From a checkpoint of a small mixture-of-experts model trained on Wikipedia.
Experts: 48 experts in each of 10 layers, 160 GELU neurons an expert, a sigmoid router.
Below are experts of layer 4 (counted from 0) of a mixture-of-experts language model. Rows are named router (the router's row for the expert), up (a neuron's input weights, with its number) and show model dimensions 168-223. Each number is 128 + 24 x the weight over its row's rms, rounded and kept within 0 to 255. Numbers have three digits each.
After each expert's rows: "gets" lists some tokens that make up at least twice as much of what it gets as of all text. This comes from a sample of Wikipedia text that the model never trained on. Tokens count by the router's weight.

# expert 44
router:165108100135141120121079101127098099121121152151151123108138112132105169127138092170177147110106171152136092122101154161130141122113186102082116084143122126146154159165
up0:157119106091142146112131110148167113142165128155099093107120143149128161157111129113060111116172148132148138189123144114100135172155060094111123074129128065109125115126
up1:117111095106126133141169077144153165151081105110150146115117117152105046144132140125169120098122134103125080204146108116158141115141118134135132113145099119102159135111
up2:123136130129125111151126156145077125138123084110142127152112097143131173129118128144101100113123131128138123117155125123102116170129125130141095142142164121159139158096
up3:147163134121150141094103099096105143108128082123120156093133082120128139115123081135131110113102170140142131069126107164176141122119129169157110149135169173077147085124
up4:157165118125117119107130131126109142135118056099147132142107095147126130142161136144076129149141140135145124078140127093100190119113125169095118131139055119103132159111
gets: "0", "1", "9", " ", "th", " July"

# expert 7
router:135086077130137093109132114148134094125116118173141084129131115152135163132108149139131149103130124144119166169148149163111144058091129140118137122174096154096160161164
up0:119150097099110160150126104127148112132131154095124125164153127099115089152121117081110103127111080157104150173157110114118135148113154096127170163149138134063144128152
up1:112124172105107123114168122133135126064097131119148179161074112156112153120136137123128131153093108108150154102079120124095124152144169102128111171146149111141122128140
up2:165153080141130100113115131131137081122136117172097151123080130119124124127069120132123124107120121180125104124118122084143111103162151143083127136114128095114155140140
up3:146094051087093087128149120153151123096113132135126147163134122134099091139168124051141104106146107118157094114132133100136138144124090169107150090123144114142156102136
up4:129145114127131116128141134102155095082106131135193150106162098168128180125113101132124119160102140118137175130155137160126134117152177123121132159113149076131118114134
gets: " \"", "-", " S", " K", " D", " P"

# expert 12
router:119068118116147122065114076145069136097155154116128119097109146125115160140109104154123124127071133115152117148099138146088141103141151084101101119149128098129142148112
up0:147093114131172148126141170126121144154146149091142133110131131105103143108169111159115088137129114102115156191143144115101133113119110084120156094086130128123115091174
up1:096111112123097133120163146125144136132136115126132162161118106149073138096146153142082147107060131124125152118079098106125118095111099099169166085117157128145132177119
up2:145112214123131084125112153124109137100070144143129138146104132069121132168152141146161152110191130080135155091106134121116138092131143134136153131121185170163121115079
up3:147137128138107164136120092090116158145136125104133172132094120114156139126144127165154164147119091138128096092182112176130140112148107133152099124091083153160166110126
up4:130138137159158141177136118095090169113096142106099137122078112088100150124092130113156110140130115112166132119122118167156155186126169158127114138131137150100121095099
gets: "1", "0", "3", "5", "2", "6"

# expert 24
router:148128124105120119095109136128105140161104138146151078100087158132095155099120126138130134130122126116177151181124141152102163112104145115163105100157128127167142118142
up0:103087106152123169140125100129082112115148142145110152122092137171088118133152117196104168148142101118109120113096098193097084119147138131088135120124123088132084074108
up1:096122176109115136132130103106116087124113148111135167074083099153124153115144130150142134149099122173099116166116107119150172132133121124112153141175109104165122167104
up2:160155123117152148125151147135119125123136152152121100140129137145132177073082122203103152116193107103121119150153108088085116081095118100148123117147140081133059125135
up3:133102110181138137110123148111158070119131101104145100125113147087158106109140112115156172128122133097163090145122135183133121087136102150145138120130148143099122105102
up4:133134134166145112069100132157146146130106150150157102153172135137145112110083158150095135128108098131119126126114141141121101159088121096099122123138060110094167109153
gets: "-", "–", " ", "/", "S", "'"

# expert 37
router:141133106103103127108108115136103089092136125213157095129135119100144145131090133128130171101136167144154106125139134136093144111101145105099129108130172138107147135173
up0:132123140166114121180130165117182097131120086142143092132133132172116132117121147154137161146106128137171128137167117155130101125120132069140094082111178102082171094110
up1:162126143114140104146163153110104108122140101139146155150139128144092127151114132149094118091164139128094140104135113143157125116167111125125173159142132132133120144129
up2:099138135137170113151156135136156119136123172145098135116177149104158096146099123084158149160113155147132130114157141118141122114104122171184119135148102154111103122088
up3:163117119138135129142127120146145130099145124150116152122146169095126109143136181093124128147115100164127124180163137100131158106099072134145133114143117115107129115147
up4:189154106093121125110152156126125118131106082146175091143119152158062127164100148148126094157150174134130083131136128172150124143142080131124137166122123153124102112110
gets: "1", "born", "i", "n", "N", "v"

# expert 6
router:146102118127153108104097097147104098101121141162159115104136120119112165134122099156158152105103170140150091131090155160108147099104158109099101083153136120132153164160
up0:143106103113181142092139101120164139106135144127149137138135111117156096145133144150115119113138102154151102125131148111135157102129093113154166134134153084126136139160
up1:116114169126121159131147134149122108132148114129154106125107142147132097148127125138104120138132120094149115137097097171142100093133111159095168108121113118156133145119
up2:110106106142138146103137100137144101097169114144149158128154102142130124119070146138161137105124096145139151121137141105149103155110120116125142100097148156126111118109
up3:157140091113144108145128146128099128129136088114185105101155122165098101145124115152084161140136149137090083151114151144145111103086137073131130093138131143118115162112
up4:113074129155091135134138115131132104144090103187069126121146104136101151162152131094103149116097100128164122146102116115143140131154130099137103130143167131149168086131
gets: "\n", "°", "′", " The", "|", " John"

# expert 17
router:210117082125134117096087128146106107140105183132122131114121139113101134125117092161133136144096139166145138121127147144127146106131120125133129123168115109088136130133
up0:109119097122130107159137144105147147123171099089105122090148128142143130092134160105143165105124156136126154141160136138097109141139149168146127150110095155122111125153
up1:128103169137157161130134174135113136132142131159157120125102101133150141196090109146144127139095163127112124110125130118121139157086157117120101168138111143147157106143
up2:118099149110170133147111146146121172143160115192109122101053127155157111165128138109140134087144159148158105129129164119094115068137119126112101124118125134097154103130
up3:095149130116117180155152096094147125124116108106163132096140152144140070100109136125128150114115148118156120103109154103136153087109153145092093099090130125137171139159
up4:082124116131143152104121102096094123109129142136111121110100108153134057145134126132123112138179156119148120137122097136156125168129112113093109157130106131118142143125
gets: "\n", ".", ":", " –", " -", " —"

# expert 0
router:102106130112123110102096112154101092153127141151143123110145121131102159108149092155153162087113175135143107113102136150104130122113180112063119086138131094155144142174
up0:108059121092141094086110129150127116129133135114143113125134116159119126104113074145119115140111117104126118206104119117124114105125122166129142161156153128136144120086
up1:131089110138107117133136102115111144130155142113133087162178097155084131098125129107106113138121133196112116139124119152132135130125135075171103156104118123147141122129
up2:135135156109145098081118092115169147151115094075084150160130136162128111160153137149103104121128128139142125167155130185131105109155133144146122138136129169164127108133
up3:127128132152124157142122123118117130134124124161076149100118113161137141121140097138126145144164116128122160145137147108149171083153176129108122134119159039110126149115
up4:183145162135095150106135129114101159074145098151125114114073173139160121125128122117123131113083141103104137133085124140120135096105125133131153104121116103098135138118
gets: " ", "0", "9", "1", "8", " January"

# expert 9
router:148124114141125116116122101129104101106122132127158097133135124130165164125113133132145138134108155143131097123065201142130167106122158119138099082151150053120141165132
up0:123113109144083126165128134116155127129151144183156122149139166104130142106170130144143130170135091109129140091148128102154119153123106144116179072152096092121123146100
up1:158115089111155136158103120143144158125163152112177103152123118124116149137146101184118142166146095121125151098122136141161156083131153103106101109151140145129107147128
up2:110136091101102146116168126116107184200135141112135145081141113149071056110078137112157142135146116149128148108149105134138170107119107104137130109153128108130126133143
up3:141128108118103163152148146128164097109121093136116148141079160105110142167097098129117126127107181159141124109144162143098100120157141158144081141112111119146187122111
up4:089143118140114117146117107153077089158131128138146130161145167152120094126128094130161135080119142114128119097101119137184129101054185139125067116149097117162119143136
gets: "\n", "'", "′", "’", "°", "″"

# expert 19
router:145104117126150108106099097146105096100125143160157114099137125117112165132127100154162150103104169142150091131093155161104142098105159103096102084156135122128151163162
up0:100115115164119133156150127118110145145119117146127078074134096109146139142089116116144151126127108145106149153139127138112124113131120133078132125110139094163129150160
up1:131084124121168123141132142081173104093156125110159141103135073134107159159163120129132115122141139159142116105116064157088127122172110112135101109083100135144097145179
up2:110126161100133165118164161140151146155133117086107125118137117137121129155113134161114134118172133121140104077141140105122143138179097135098153167160105141134112102126
up3:120112143141167103116140127131142135156111127124102150102158159063122178151106147144145122156147085147132113096115163111170156077162130127141186148080140124134127145125
up4:157095095119141087106118116142145134165142111148159134118157165124128136129141170167102178129125141102158156110096146085161136103151133140141071139144064137144116145108
gets: "1", "′", "6", "°", " km", " May"

# expert 1
router:128119124130163113132117128174131152117157141125117135111132114098127178168118122156156149136102133128163135160109123140115134125139109087058099114130097147096166158117
up0:108188112097162112149154143116108151107136142086122121129099124130132131154085142103130147128183128129117141158099136122111156137143150095133118127138114101136071145138
up1:127074150112129115185131119106087132145057116136142128120136157107141194119097130152150168162147113121113129085140122123143145123127135128160124136125081171162163170109
up2:120143099147134117101127095156128123093142158167110164147083140115120099128148138111160101136151153105132029106087169092110130069133105094131149108161120079140116171102
up3:097126156103142140137144089119118127102131102149141130136133111149128128134134125177117119098127120160171153129169136083100150108177163156128137114139082090090146124125
up4:122110110151125083108100122106146084130124157154135129109140075150127128101139134082106152138126170143129085138113160126099112182130129094130146159127103158160108113112
gets: " and", ":", " or", ",", "/", " ="

# expert 13
router:139124102130116109107103124145096127183103124136115130075128109097074147119105103131133138131132122104134078158121168136092159125115129128098081086132131146140130116149
up0:159131097120074116080136144129114145153128133127101109148110152119082136133147086134129173086110147133094140126100117199129117144115121174134155155139101131124115097124
up1:119125142138142083122124168145134151195147142172137183096133136122157079114162130123117118147106124126128140115159129128124133130140086112123128143154124107127160126143
up2:067120116129153161135077144124129164138121137119083133134084142125165158116124097167080115144133126132122177138093118111131122148149128136165138119140135145124168146165
up3:146122105112128103159110105113097144126146100113147137100100092135110122124159167143123163114118115109128097139111159162110116155140098125158137115136149115078115150118
up4:160135096108106147104143127101152134115103108183077128121132111128145133122114086125100161099127130140175196079104164110121145094141119131129148108153127126119136106126
gets: ",", " by", " with", ";", "),", " which"

# expert 33
router:131085136164163095110101117124117133131121120114130130101077079071133127150118115157128127106068127128149088144157147167119178133101153139106093130108163136118136105156
up0:130130102078108141126143140111100139111140110091125140086156118159144125137119149161072126096158143109094108136136120156139116111139125147110106126105148149152133132068
up1:139128086178120164108153136086136169106116169132142143117128126131157093109114117142148113116091107074148114155112150175138086128123107107177161133101119123153107114156
up2:134136139174113121137135142114123129131121103111148144111110124151170150123132131086145123120110113141105140125122128118131132143091104141144136126114112168079099115097
up3:146131175124087106110102105114127114140128154156110132147115099075141196157134133108160104113136122103126090103124136112171084101169177146102141160110144108141111064132
up4:105143115136126109107129119108103079151136145133090094116118117124161127156168124141111078086085140099130112149156108176110133153149122098145122143127117106127164129160
gets: "\"", ",", " film", " album", "\",", " song"

# expert 40
router:101112124182177112114116107152113092117103158142162164110118154115127155151113097173159147108093174123147086140104102131122136093075166122122126078114129115148146153116
up0:149136101147170124143115128119099118097117092081144111089120105135112099146183114140102110133081132101146116129142134121166149112141122138133147140104107106122142111083
up1:092107170132130102100162141108115107095096091120162175147121165087148145158123185162111165090106162130108130112109110116169128136107154100164098140107164113132131088103
up2:105114157134148130145137148108136119096166103124151159136125131110119160164141101109143119088116152147158169090119134134114138142089101105139134149129112094127150102139
up3:149150161100137163132169144124115093130142108133137103117143104129166110137070168129112139112168141103113113109135111091086104110132159150120099152121130111137132123172
up4:119129129143117148148153125165131143107119146170155145124133136185110135102075140145135163130137157128124121148139104105133100154142166082132170084129158117048142148129
gets: ")", "%", "}", "\"", "),", "]"

# expert 22
router:136140127102135111114085107153137100099097134128146134094134134118133165158113084149146151131060165132173105096109138139112151106136127110133109096147121133137152104129
up0:125141152178102115144116166156096066122130108105108120086149095117104171117111138091103177076155145149110120118142120149126101138126098105099108145106087105116141132127
up1:090143170123126145133113144120140104116126095108162146160145127132117147124117149140143125130079104168145099140145092119175141089150150140103113180123128101113154117100
up2:140101121105136112133094107062135124111104131128084152125110172073123157158127128146141158122148161104134123131105143100159145106084167089117128107102129111105122146111
up3:183111106114142111101122166160127153174111104149106112141148122144140130137120103147095122101119136136120092147117148121115113123113130095113124111120120140141134110089
up4:129166131169075126143131150110128108111147143111144119152090139149132133116169127147132175183136153114139101124115161152146136104155173138152127127156154061145154134132
gets: "4", "5", "3", "6", "7", "8"

# expert 4
router:145102117125154105106098099147104100102123142160159116102135121118111165132128101155162148102105169143149091128090153160104145101105159107098102085155137122130154162161
up0:142103159127164111100131137077151121102147136153101126122093096120151126156118117145077085082125130092150133143139115142145129131164114127104122086129129167133061117136
up1:154129125127128153143200098134119108101182135134171157101125096138108097148147097081135129137149133133117156163117124105112138130174113121157120146156142140098162125153
up2:139127135117080115128173139150102128141116152122129103142115122092129130143145140127132129125127076142190122113110131150111151112144106115153130140166169104156119113157
up3:134116090094140162128086148132089167146111134121149154165130156110080125102116136126076115127143120111117113131129116127099161136091095125116117119098118109151146121136
up4:136112111136124081109118147168129129121112175129121103108146124139103165139105095122139105133122100142141101072174110141109147132094106148152159133111117133161095135138
gets: " the", "–", " South", " North", " York", " The"